From a checkpoint of a small mixture-of-experts model trained on Wikipedia.
Training: a variant of SOAP for the experts, 4993 steps.
Below are experts of layer 6 (counted from 0) of a mixture-of-experts language model. Rows are named router (the router's row for the expert), gate (a neuron's input weights, with its number), up (a neuron's input weights, with its number), down (a neuron's output weights, with its number) and show model dimensions 0-191. Each number is 128 + 32 x the weight over its row's rms, rounded and kept within 0 to 255.
After each expert's rows: "gets" lists some tokens that make up at least twice as much of what it gets as of all text; "comes before" lists some tokens at least twice as common just after its tokens as in all text. This comes from a sample of Wikipedia text that the model never trained on. Tokens count by the router's weight.

# expert 13
router [ 98  94 130 110 116 152 169 134 149 131 111 158 117 149 139  81  78 142 149 151 143  92  85 112 116 116 125 118 110 174 145 126 188  85  76 122  91 151  98  91 157 110 129 159 147 156 133 157 171 144  92 123  83 156 158 157  83 160 104 203 108 155 150 188 104 141 142  63 100 120  72 141  92 147 102 138 143 110 131 164 144 183 112 162 116  54 114 224 152 150 171 168 129  96 123 124 137 188 154 144 174 153 147 154 115  99  98 135 108 173 101 138 164 145 168  87 193 153 111 139 110  84 130  74 139 130 145 156 131 129 156 177  85  87 151 173 137  95 155 129 162 184 162  93 180  73  82 113  67 159 108 147 107 168 119 166  99 111 108 116 139 140 119 103 171 118 144 100  59 165  59  59  86 141 134 108 148 108 146  94 126 100 127 162 116  98  75 162 116 110 125 103]
gate0 [132  83  87 143  94 104 118 143  57 136  93 149 179 150 113 113 157  94 176 110  93 143  97 109 210 120 147  93 162 165 110 175  92 158 116 144 195 131 189  95 199 112 109 167 170  74 121 117 106 153 149 119 102 125 155 111 140 139 184 165 143 121 116  78 151 130  83  82 132 180 115  96  90 130 119 122 147 185 149 129 150 120 133 148  90 116 141 121  95 133 139 128  76 119 145  99 131 194 176 153 183 107 147 167 124  68 104 169  48 159 157 102 119 112 158 175 144 151 156 143 169 114 159 130 152  91 157 168 129 119 122  98 129 105 110 135 110  66 128  96 125 145 105  88 111 172 153 129 142 131 149 101  79  49 153 142  66 137  84  89 109 186  96 188 158 106 111  89  96 106  98 173 132 107 180  99 124 110 118 191 108 125 125 131 128 144 114 142  96  78 181 123]
up0 [106 166 173 102 163 121 124 119 179 129 161  96  88 112 141 141 119 122 105 151 149  94 154 128  13 170 101 170  92  74 167 108 132 116 162 108  44 129  98 131  72 105 144  88 101 176 169 134 168  64  90 123 160 137 115 156 117 123  84 105 108 127 123 150 120 134 142 187 119 113 135 134 200 115 167 144 143 110  87  97 120 103 162  96 134 128 135 128 183 143  93 122 185 126 114 165 101  83 125 132  87 143 125 119 150 189 134 104 188 124  92 164 139 121 114 104 104 106  93  75 113 121  95 110  87 160 129 107 153 152 126 139 135 177 150 127 155 164 151 129 144 128 118 189 121 129  89 145 137 147  98 182 193 212 120 116 204 103 147 156 137  53 162  71 102 169 119 153 129 159 141 100 110 121  59 171 153 141 134 100 150 125 154 138 137  59 136 127 192 132 103 137]
down0 [176 120 125 126 126 219 139 151  77 130 122 131 173 123 127 115 124 109  93 115 138 122 118  90 106 137 180 131 100 179 195 162 171 160  88 134 165 115  83  97 167  75 174 103 169 127 161 105 139 174  82  93  72  68 149 114 165 125 131  93  82 114 143  40 167 162 153  82  89 141 127  95 147 183  56  75 106 163  75 162  59 138 159  79 161  79 113 132 136 137 174 150 113 106 143 134 102  84 148 114 196 154 112 145  99 125 109 127 159  93 142 169 118 160 120 103 118 137 168 136 128 144 113 153 201  86 138 187 144 127 191 173 150 136 124 156 147 112 143  95 149 137  98 110 112 103 162  72 139 109 168 193 141 132 122 125 135 133 136  82 133 140 143  77 164 159 173  94 112 106 176 186 101 125 123 119 111 112  96 162 111 152 103 170 116 116 119 114 102 125 110 101]
gets: ":", " ", "n", " –", ";", "d"
comes before: " |", "00", " 1", " 0", " UTC", " 2"

# expert 18
router [ 90 132 123  77 160 141 158 177 139 110 116 121 133 124  67  96 139 182 152 119 148  84 137 147  74 135  65 157  86 171 131 135 145 116  48 154 185 117  84 105 177 113 122  95 178 163 140 169 129 163  93 104 103 133 122 167 141 112 180 124  95  92 163 170  87 123 153 154 143 122 106 128 106 102  88 128 151 130 180 164 156 203 155 138 115 110 169 154 145 172 187 127  89 101 139 143 159 197 105 133 112 132 112 152 127  79 127 179 147 133  43 104 130 125 128 138  94  88 118 109  97 110 109 112  92 120 152 143 134 102 178 165 134 102  79 149 168 163 169  90 163 164 156 142 176 178 168 119 154  82 132 177  81 110 120  84 123 106 112 104 117 108 110 111 119  96 173  97  91 187 145 111 115 159 134  89 150 132 130  92 123 215  99 190 124 118 137 175  86  99  72 110]
gate0 [137 202  81  97 147 176 177 131  94  80 114 118  56  67  88 153 101 132 113 118 121  76  85  77 104  71 161 148 155 106 107 144  99  98 154 159 148 219  75  93  92 101 206 144  91 182 166 120 152 156 129 119  98  96 105  80  59 101 167 145 124 110 145 113 153 101 142 134 112 133 120 169 121 101  84 169 196 156 130 112 132  86 116 126 143 110 143 113 144 170 105 123 120 128 189 118 153 127 126 195 142 133 113 131 143 144 154 161  90 115 105 101 138 109 135 162  52 141 109 118 154 114 187 117 106 105  48 129 139 114 158 150 149 112 124 115 130 169  88  83 112 151  97 135 153  96 167  97 135 115 119 138  68 105  98 135 128 120  95 169  88 132 126  93  54 165 126 135 109  65 139  91 111 132 105 104 140 105  67 104 113  86 151 106  94 108  86 127  89 166 128 159]
up0 [130 160  94 126 121 100 192 144 123 150  95 109 132 144 121 143 117  62 160 149  65 189 132 130 154 107 120 127 185  85 131 119 148  86 177 139 151 143  60 109 171 122 139 157  83  78 145  92 133 157 139 140 182  85 133 151  76 124 114 129 131 131 148 126 129 112 187 114 103 111 126 131  99 110 143 111 120 126  49 108  90 116 161 151  86 192 128  72 150 110 116 158  95 116 156 166 103  97 126 159 123 183 114 158  73 167 154 114  97  93 127 160 117 164 190 121 100  99 125  92  75 195 142 137 169 126 120 146 153 165  57 101 171 159 108 170 171 137 117 110 143 103 134 154 108 129 134 113 125 158 176  53  89 112 154 144 121 122 114 137  42 156 140 135  94  88 112  84  92 171  68 119 109 164 132  86 237 156 103 147 111 120 136  87 103 127 167 104  84 130 116 142]
down0 [134 149 127 122 129 128 183  55 103 142 165 111  84 118 143 136 105 114 193 160 140  93 114 123  62 126 179 151 148  56 158 171 140 177 163  78 144 171 102 146 129 143 106 176  83 126 141  82 145  88 159 118 122 177 107 113 116  55 130  92 148 162 114 107 108 126 168 183  74 155 121 102 172 125 192 156 103 116 105  70 129 120 102 143 127 130 145 192 126 100 149 146 104 144 140 107 156 118 128 144 159 113 149 144 113 143 141 147 123 169 163 154 135 107 162 131 157 121 134 153  90 162 153 121 119 117 147 142 182 143 143 131 163 171 191 173 116  89 187  66 116  99 164 108  58 155 176 148 160 154 134 132 112  63  97 142 102 148 217 115 201 116 193 100  89 147 113 144 149 147 129  78 153 154 123 103 118 164 178 169 114 160 172 105 156 147 147  66 142 148 164 133]
gets: "ed", "ing", "ated", "ant", "ent", "ate"
comes before: " to", " in", " by", " the", " that", " on"

# expert 22
router [123  96 129  91 121 163 140 169 133 133 131 148 100 147 121 115 109 113  85 193 131  84 114 119 115 139 153 187 104 101 109 117 130 108 138 123 143 209  86 170  82 117 131 152 188 141 172 116 150 127  72 143  62 115 121 156  63  82 159 160  97 123 135 140  55  73 135 105  85 146  37 145  66 125 104 115 124 125 175 150 145 195 171 132 109  94 147 221 115 122 118 132  85  49  69 104 174 106 156  93 102 108 157 143 135 123 137 118 146 185  95 161 135  78  95  76 120 130 111 110  83 105 106 100 121 122 172 132 161 102 158 144  97 162 142 143 128 152 145  94 175 160 181 153 143 108 146 109  95 103 116 146 101 145 162 142 107 180 121 125 132 145  71  70 128 122 143 109 114 199 138 109 128 143 117 107 188 124 139 118 145 113  49 169  97 113 118 138 179 132 123 116]
gate0 [155 140 124 110 104 132 127  70 100 144 149 110 134 142 186 119  82 170 139  95  98  62 146 158 119 146 116 157 144 137 155 151 121  96  83 172 129 123 134  96 114 154  98  95 103 176 151 120 113  86 125 134 111 119 102 177 133 115  98 186  80 134  91 132 123 114  78 119 159 177 193 145 141  95 192 113 157 215  54 114  88 151 150 155 134 176 150 132  92 172  90  83 125 179 127 102 125 156 160 196  70 130 159 136 127 126 137 153 179 100 121 163 117 134 122 123 112 132  66  75 118 107 136  68 161  99 181  55  92  97 140 147 123 124  89 107 124 139 118 134 187 111 105 128 138 112 131 153 114 134 130 138 157 105 135 156  85 138 101 190 149 138 138 103  89  73 197 119  86 188  92  57 176 123  87 161 102 120 118 156 137  73  78 183  89 145 129 140 151 134 163 105]
up0 [137 169 156 152 131 132  51  98 105 137 111  75 108 148 206 143  68 110 100 121  73 109 146 186  69 153 161 144 150 210 161 148 121 103 112 139 146 160 135 131  84 139  71 119  97 140 131 108 127  78 123 160 114 102 120 169 159  89 119 211 118 162  91 107 144 130  94 137 136 129 205 180 173 110 166 165 125 171  80 129 139 137 172 163 107 194 132 118  83 140  96  87 147 188 124  96 124 120 117 157  92 127 152 185  97 119 155 128  86  95 151 129 140 129 142 159 116 107 100  63  99  85 122 119 138  69 167 112  83 113 142 183 182 101 144  99 148 159  91 127 198  98 105 168 145 109 141 106 154 151 114 112 153 156 127 153 116 151 109 175 140 156 118  85 112 136 153 113  88 192  65 149 160 121  93 163 154 140 119 114 134  85 124 154 126 137 127  90 188 171 140 110]
down0 [ 97 155 139 146 132 144 125 134 183 118 109 111 113 122 172 138 121 125 108 130 134 146 149 111 116 125 194  96 129 177 179 124 170  95 144 168 139 204 120 188  87  60 189 151  95 115  85 146 139 192 132 116 217 155 174 222 105 195 124 125 135 148 141 124 152 134 163 155  91 145 115 156 178  86 137 156 105  82 106 137 115 106  97 112  90 138 139 123  94 109 115 153 153 165 182 166 102  28  69 150 143 105 154 134 114 100 108 127 112 125 141 127 132 170 156 155 147 113 142 135 143 106 130 125 150 109 105 111 125 142 117 117 196  81 108 159  99 180  99 145 100 150 137 143  89  87 131 150 180  92 141  92 155 178 119  96 128 179 157  95 171 194 135  98 138 210 160  81 111 145 124 164 101 155 130 105 136  97 153  71 100 127  96 121 158 139  89  93 126 137 103  76]
gets: " of", " to", " for", " in", " with", " by"
comes before: " the", " a", " his", " be", " an", " its"

# expert 6
router [100  93 168  70 102 203 137 149 131 139 126 114 110 137 115 123  95  99  86 156 131  84 136 157 134 162 140 146 104 103 102 156 139 129 121 121 147 134  91 162  97 127 122 114 149 120 150 154 134 150  69 141  32 103 141 209 122  54 162 165  86 148 143 158 108  33 159 101  94 137  22 181  60 151 106  84 167 106 138  91  98 142 168 120 104  78 140 184 119 126 109 145 116  60  81 104 202 126 157 122 153 145 165 144 165  79 147 154 147 180  71 140 124 125 153  82 118 151 136 130  73 110 108 127 131 113 165 129 149 119 146 163 104 191 129 116 125  86 170 135 154 132 158  88 149 119 141  85 107 117 133 124 100 126 119 114  83 179 121 114  99 130  82  68 125 124 132 108 121 147 110 113  92 181 153 117 159  88 129 141 139 128  69 112 102 117 149 162 185 112 113 113]
gate0 [100 100 185  40  92 152 115  93 120 150 215  73 129 153 123 119 117 163  92 130 104 158 148  91 114 120 164 139 115 144 128  91 110  94  83 164 154 136 218 140 121 176 138 107 158 156 155 144 117  94 110  79 120 133 145 148 127 168 142 128 172 160  65 122  92 128  98 103 121 110 196  84 134 141 131  78 119 138 185  94 118 127 109 139 140  99 110 189  82 147 131 133 124  95  96 105  83 149 108  96 140  65 117 184 113 152  94 104 115 139 154 107 118 132 160 147 103 115 146 154  99 160 151 125 125 187 104  95 142 105 103 150 115  87 130 118  68 119 159 136 109 161 168 117 127 145 171 107 131 147 105 149  72 123 147 161  69 132  75 191 142  77 165 210 106  70 122 148 116 128 103  73  67 155 143  54 153  89 171 109  87 116 144 124 108 195 152 118 153 118 123 113]
up0 [178 102 114 128 120 128 161  94 133 108  92 120 159 128 106 148  92 175 102 164 146 131 143 143 141 136 111 123 103 109 109 139 139 145 164 106 104 123 139 151 144 175 118 148 166 112 128 140  89 131 100 209  99 124 156 162 152 119 103 140  88 129 118 138  80 129 115 121  81 120 148 139 104 106 117  98 157  66 109 164   9  66 128 138  50  67 104 121 129 123 111  81  86  97 179 149 103  85  53 136  92  98 174 134 100 100 117 120 110  92 120  93 153 156 127 184 155  63  75 106 161 165 126 112 150  82 153 126 154 132 107 155 122  91 118 187 147 100 136 138  76 213 172 141  78 154 191 110  99 160  94 151 140 162 136 165 125 119 155  97 145 124 142 146 128 116 143 149 159  72 184  98 107 154  59 121 130  82 150 132 164 143 157 136 149  78 150 110 202 174 130 163]
down0 [148 135 155 147 159 117 130  62 140 100 104 184 167 199  84 175  67 117 132 149 196 101 142 153 143 109  98  98 159 133 117 159 133 140 114 165 138  92 176 136 118 109 104  78 122 111  99  87  99 139 119 108 135  87 112 131 134 109 163 148  91 112 145 138 146 104 117 138  36  92  80 107 115 111 141 122 162 155 117 108  73 109 133 157 137 151 134 140  91 129 135  97 144 114 136  90 166 122 186 136 140 178 180 143 130 169 118 132 138 194 161 117 119 143  95 143 110 114 139 152 136 143  19 182 201 105 166 226 177 146 160 102 110 151 161 188 103 133 128 113 102 125  87 108 131  93  82 117 201 130 146 110 109  99 124 155  93 156 173  78 100 123 105  61 157 129 109 182 153  81 158  98 119 103 175 134 132 110 124 110 108 145 138  91 142 193 154 131 119  87 150  85]
gets: " in", " of", " at", " to", " on", " from"
comes before: " the", " a", " his", " this", " its", " their"

# expert 30
router [114  73 156 103 140 143 184 163  47 200 128 106 117 164 142 120  43 163 163 163 154 107  64 135 129 222  47 176 138 108 122 134 171 107 121 169  95 130 107  79 100 140 124  67 137 118 118 179 157 129 102 125 138 159 163 137 158 142 137 173 115 148 159 163  76 145 144 171 112 172 142 140  55 103 130 181 152 124 168  77 118 177 176 124 168 130 118 125 131 146 145 162 120 164 121  74 142 180 183 148 127 149 136 107 158 127 108 182 147 172 115 158 155 102 151 119 152 120 102 131 126 107 134 129 139 121 154 119 162 145 166 173  91 156 108 181 118 101 139  96 137 118 163 122 162 153 128  97 175 116 120 180 102  76 146 101  85 140 139  55 135 140  78  70  77  93 130  98 106 148 167 115 118 166 150 113 116 126 166 128  98  87 117 146 111 144 122 123 145  94  60 118]
gate0 [118  92 151 177 101 171  85 143  85 142  56  65 169  62 139 142  58 158 150 114 116 104  97 142 188 104 139 163 148 163 143 204 161 171 153  99 168 187  84 140 147 152  91 100 148 100 149 116 154  89 109 137 139 193 135 123 147 135  85 128 117 124 145  56 115 117 162 185 159 132 105  85 112  95 114 131 186 119  90 150 114 183 164 140 148 104 154 160 171 181 110 159 164 138 161 117 103 152  67 147 189 127 117 140 132 134 126 110 150 121 133 200 111 128  71 110 148 101 119 134 124 151 117 119 177  98 190  98 130 127 148 157 101 128 127 143 159 138 132  97 169 106 108 189 143  87 156 158 150 112 134 159  26  95  91 153 188 112 149 126 102 124 147 165 170 139 122 158 136 153 125 146 132 113 161 169 108 175 178 135  94  64 108 127 143 107 145 104 140 149 109 144]
up0 [ 94 119 167 161  87 181 128 164  65 142  77 100 183  92 156 142  81 167 158 129 105 109 141  86 148 150 124 162 174 144 140 190 128 175 119 134 142 205 103 116 137 102  89 116 139  75 138 134 130  74 150 141  98 166 118  86 167 153 102 106 145  90 120  96 158 120 134 146 153 146 155  88  96 126 118 118 131 137  78 159  90 160 149 124 139  67  99 143 126 161 140 162 146 113 133 142 104 134 142  75 159  37 123 143  87 127 141  74 137 122 138 217 127 160  68 122 138  97 110 168  94 192 111  95 161 123 162 134  83  80 148 116  63  84 114 108 174  87 120 134 127  73  96 154 121 149 146 163 161 159 142 105  47 111 101 142 188  69 153 135  87 109 142 184 141 108 169 164 134 136 108 124 151 103 143 188  86 151 143 129 134 104 132  93 188  93 109 108 133  98 104 116]
down0 [ 76 128 156 181 140 145 164 166 146 149 179 121  55 179  96 188  81 128 124 119 162 136 180 119 152 129  79 114 175 134 186 125 103 136 158  96 104 115 119  95  35 114 120 145 119 111  80 136  69 109 142 152 151 102 156 129 151  49 133  84 142 146 131 131 148 108 105 148 134 101 129 179 143 150 137 155 115 131 139  69  64  99 120  87 101 129  96 138 115  92  70 104 124 141 115 127 167 119 164 165 136 150 101 164 161 133 150 162 106 103 151 152 139 107  96  90 147  96 170 146 137 129 159 134  87 100 198 107 147 166  68 113 147 167 164 194 120  81  85 107 174 136 173 147 117 119 130 126 119 114 133 140 126 140 116 106 106 164 171 114 164 112 127 113  27  89 107 144 147 135 174  93  80 148 124 169 113  99  48 102 116 119 156 139 107 107  38 119  87  93 131 149]
gets: ")", ",", "\"", "),", ".", "}"
comes before: " |", "\n", " and", " is", " (", " was"

# expert 5
router [ 98 101 132 144 107 140 147  95  99 141 133 111 121 156 113 107  96 182 171 131 138 134 115  99 129 167 105 164 105 169 108 129 141 146 147 176 123 127 106 114 118 131 130 131 156 157 143 160 142 133 118 123 110 203  95 125 111 129 115 238 104 123 146 154  82 101 129  51 101 122  97  87  65 113  96 112 202  73 139 165 156 183 137 153  88 113 158 148  77 177  97 119  92  25  71  79 170 148 112 168  78 113 148 111 108 107 137 160 138 141  85 138 119 112 123 110 187  98  68 142 122 132  91 117  61 112 126 138 139  50 153 142  86 158 141 181 196 141 140  71 142 129 140  77 163 147 112 116  91 130  75 120  99 109 157  98 107 155 126 139 165 137 131  87  84 109 169  90 123 180 138  80  68 154 131 145 147 118 127 108 156 144  88 113 127 115  96 146 126  62 145 106]
gate0 [103 160  90 117 132 151 133 161 108  94  96  54 162 157 102 117 134 124 111  81 120 161 159  95 173 103 107 124  87 146  98  51 142 102 108 131  92 183 119 148 159 151 169 149  78  89 127 149 107 151  63 125 169 123  64 120  69 126 152 114 138 122  90 127 179  98 137 167 118  96 154 123  66 145 160 150 162 184 120 166 131 134 139 134 148 103 109 120  91 173 112  99 127 119 137 136 147  98  86 150 153 134 125 149 128  99 134 185 167 104 129 147 116  94 128 115 166 169 106 110 133 148 138 158 156 125 104 121 151  53 176  78  92  89 152 168 154  23 135 120 147 102 202 137 150  91 116 110 160 138 148 198 128  86 218 131 127 147 145  97  94  73  80 106 186 115 104 132 142 120 142 175 120 150  89 153  68 161 123 141  56 117 120 172  93 125 136 128 129 164 163 101]
up0 [138  81 154 129 117 143 123 110 115 133 178 214 101 122 174 131  91 134 112 149 107 105 112 137  69 162 172 136 182 131 154 188  74 172 112 147 152  69 102  93  98 105  70 100 153 158 115 101  97  96 176 124  90 161 211 140 208 127 100 159 118 118 141 128  69 164 126 109 121 155 100 126 171 138 101 119  87 135 119 131  87 137  95 159 152 126 127 130 187 103  96 186  90 156 102 112  84 138 168  89 109 118 128 108 126 154 113 106  91 144 134  95 173 142 125  96  93  66 156 151  94 132 124  51  64 135 136 111  97 194  75 145 156 135  74 109 117 226 114 153 102 113  98 123 139 132 122 142 132 137  79  66 143 155  94  99 112  83 133 120 145 192 163 142 126 164 117 118 109 139 134  61 106  99 190 142 153 115 139 109 177 109 133  89 130 122 125 114 131 117 101 158]
down0 [113 168 124 146 136 163 130 184 101 102 110 131  73 120 145 128 179 153 132 113 167  93  84 148 227 106 106 114 102 130 172 106 167 107 144  87 113 113 128 165 124 151 165 122 180 140  97 107  62 132  89 150 108  97 131 130  72  98 155 108  54 115 144 187 141  98 103 159 118 137 122 218 166 166  63 104 112  66 120 186 128 160 117  83 109 141 117  96 186 172 101  79 119  97 138  59 152 120 115 130 110 155  89 133 160 138  89  97  92  98 139 133 140 152 140 127 177 138 170 103 175 145  94 108  94 103  49 107 119 109 125 186 142  81 144 136 155 158 147 137  74 125 135 109 159  89 128 151 123 152 164 120 152 141 219 113 125 120 115 124  51 105  83 129 188 151  99 159 152  88  92  74 141 111 112  99 126 116 151 162 120 148 130 112 133 115 142 115 127 115 162  84]
gets: " |", ";", "p", ");", "\n ", "|---|---|---|---|---|"
comes before: "\n", " ", " 0", " 1", " 2", " 3"

# expert 24
router [ 65  59 196 121 116 119 153 157 112 176 100  85  99 142  70 146  54 170 157 242 135 118  97 140 110 123 125 165  84 113  77 141 121 146  95 144 125 121  96 142 176  84 103 119 141 180 149 114 159 151  68 108 111 135  89 106 147 120 174 168 125 149 157 160 123 100 130 128 134 146  72  91  61 125  97 118 150 110 125 111 145 145 167 131 150  98 132 186 110 149 140 135 113 102 119  88 163 148 114 147 170 140 106 142  75  67 114 142 112 142 101 129 133  97 163 106 152 146 144 100 149  64 109  96 146  95 161 161 156 135 147 119 112 167 110 156 204 159 135 139 131 120 173 151 170 136  94  86  86 140 114 153 114  83 180 136  97 150 102 129 124 137 120  91 114 111 174  85 122 187 144 139  36 143 131  94 172 137 154 106 145 183  96 154 100  86 127 137 140  71  66  93]
gate0 [ 98 144  90 113 142 115 142 137 166 117 131 130  88 147 101 196 126  95  92 153 152 102  88 177  92 162 178 127 129 136 164 115 176 124  86 159 102  99 184  76 154 155 127 115 174 100 123 103 141 137  63 189 121 115 108 122  98 142 130 173 193 140  73 138 124 122 121 118 154  90 141 104 130 137  72 126 147 142 108 112  74 130 109 143  51  63 105 107 122 134 106 114 138 103  54 110 129  89 164 135 111 137 113 157 157 112 130 139  75 173 120 126 111 167 145  43  93 135 120 146 148 168 140 126 139 146 165 160 147 127  73 158 135  47  80 140 120 165 122 151 159  83 126 139 158 183 115 137  71 185 110 149 148 201  98 162  68 108 174 145 110 172 110 171 186  45 188 134 110 115 154 140  94 153 116 103 184 122 153 141 135 146 165 117 106 168 122 132 142 152 120  88]
up0 [ 72 189  70 102 136  83 121 143 157 107 132 118 109 161 103 196 137 100 115 177 160 156 108 127  99 111 148 126 139 138 132 167  82  83 132 110 141 135 135  82 156  78  76 113 107 138  96  84 135 143  80 181  63 137 123  60 170  84 137 146 199 114 128 164 134 141 130 129 106 106 166  76 195 109  99 149 129  77 151 127  94 117 152 114 113  27 146 163 131 144 157 145 102 128  86 144 100 154 126 133  95 143 147 148  97  98  71  88  99 138 126 117 119 166 140 113  81 116 170 160 152 112 128 105 149 141 174 207 179 154  44 149 142 108  98 112 158 156 160 126 160 163 104 155 162 163 150 133  95 185  80 129 150 178 104 121 114 152 124  99 144 145 116 149 127  87 195 112 118 124 148 127 142 153 166 103 189 142 114 108 134 131 145  75 114 149 186  71 119 174 152 165]
down0 [155 149 144 158 125  90 116 163 116  97  92 100 192  94 174 146 140  82 113  94  93 166 163  71 163 115 129 117 155 135 114 130 163 140 142 105 154 112  86  70 134 164 103  87 138 127 137 110 122 152 164 147  91  63 133 130 195 128 121 174 134  72 136 158  60 109 131 126 101 158 154  96  86 178 179 148 138 135 125 162 172  81  93  50 112 159 114 117 131 170 107 113 116 151  87 131 125 118 144 133 136 149 148 128 118 143 134 104 176 114 116 116 120 153 156 170  72 108  84  96 109  84 141 123  90 118  88 103 130 162 159  65 144 165 119 110 122  93 127 107  50 145 123  61 131 129 158 103 178 154  88 167 174 133 149  84 204 147 105  65 187 135  85 127 133 178  91 177  73 113 101 139 172 130 128 182 167  78 112 132 108 121 126 146 115  80 112 176 160  77  77 138]
gets: " 1", " 2", " 3", " 0", "1", " 4"
comes before: " |", ".", ",", "–", ")", "th"

# expert 12
router [100 110 126 110 107 206 118 128 114 153  90  40  44 141 107 111 132 136 139 144 148  76 135 123 148 163  91 148 148 163 116 161 132 150  74 119 108 185 115  76  90 138 127 137 157 112 127 122 183 221 101 106  70 113 124 104 105 124 173 131 139 122 150 149 146  95 139  74 106 149  59 153 116 119 121 138 135 122 154 110 186 196 131 169 169 118 111 135  45 180 135 180 113 141 100  99 123 133 171 101 135 123 120 155 120 110  95 147  80 118  49 135  85 109 146 162 200 116 130 101 139 118  89  96 143 142 151 128 119 155 136 118 104 129 171 172 130 160 146 107 133  95 174 137 133 146  64  97 134 144  19 137 122 105 122 113 108  98 140 109 149 143 135 114 105  73 122 102 102 138 126 149 111 187  89 103 156  74 133 139 101 132  95 121  97  65 137 148 114  47 132 130]
gate0 [108  92 136 130 135 168 160 125 115 182  83  89 123  99  38 148 161 151 106 123  93 101 149 115 207 130 149 131 170 106 122 123 113 150 155 108 193 108 103 177  85 179 136 154 152 129 130 182 139 146 156 115 104 109 144 114 176 158 119 118 107 158 108 108  64 124 116 153 154 113 107 122 133 165 141 111 102 149 146 140  96  75  94 148 139 132 154 155 104 151 110 138 145  92 109 121 125 162 104 103  66 154 109 153  95  59 123 131 168 111 122 146 110 149 147  80 104 171  97 139 192 161 118 199 137 201 146  93 126 143 112 129  44 167 158 128 136  61 137  37 178 157 114 157 131  73 161 141 137 173 157  95 103 121 110 135 106 142 101  77 148 131 181 100 110  84  59 130 115 117 116 133 135 161 175 169 187 107 146  87 118 165 176 124 173  92 122 162 151 107  80 100]
up0 [126 127  87  97 145 101 164  76 108 127  69 120 115 168  49 141 143 123 111 168 124  81 152 129 131 124 147 120 126 164 144  80 107 146 128  89 115 101  78 182 103 124 132 101 130 132 153 127 107 179 199 118 180 161 174  65 110  84 141 124 101 118 141 103 127 128 128  99 145 103 156 141  99  85 131  87 112  69 120 124 204 140 115 179 151  84 182 162 143 114 126 149 143  78 177 100 148 141  65 123  93 111 152  96 129 172  97 141 170  89 143 140 111 158 126  78 120 135 122 107 180 194 143 153 147 166 124 114  89 144 102 110  50 110 146 133 107  76 172  57 135 126 153 115 141  97 152 105 125 147 160  75 144 131  83 151 101 140 166  59 151 147 199 140 152 128 136 163 183 172  84 106 115 125 125 133 119 146  39  82 165 105 136 168 162 112 134 189 169 137 113 118]
down0 [ 77 120 135 173 107 156 174 117 121 127  97 131 100  85 177 150 126 137  81  79 131 106 102 129 103 103 175 145 141 145 105 187 133 111 114 152 113  97 148 169 130 144 119 106  94  85 132 116  89 111  88 115 129  79 126 115 149 121 148 188 135 135 137 103 152 175 146  97 133  93 106  37 118 113 159  84 118 172 125  95 132 145 184 133 166 149 121 160 159 152 158 157 180  86 115 145 127  86 130 162 144 122 165  98 100  72  71 161 153 130 112 154 134 176 105 158  79 139  78 188 207 136 181 138 143 151 176 142 173 156 100  60 138 192 120 191 133 107 115 148 125 110 122 138 125 157 168 151 157 144 145 153 113 115  96  98  48 188 145 129  48 100 122 131 123 182 125 103 172  68 102 161 122 107 130 164 171  73 138 126 104 114 109 131 132 140 128 127  91  40  96 105]
gets: "\n", "==", "===", "\n ", "\n\n", " =="
comes before: "|", "-", "\n", "==", "===", "The"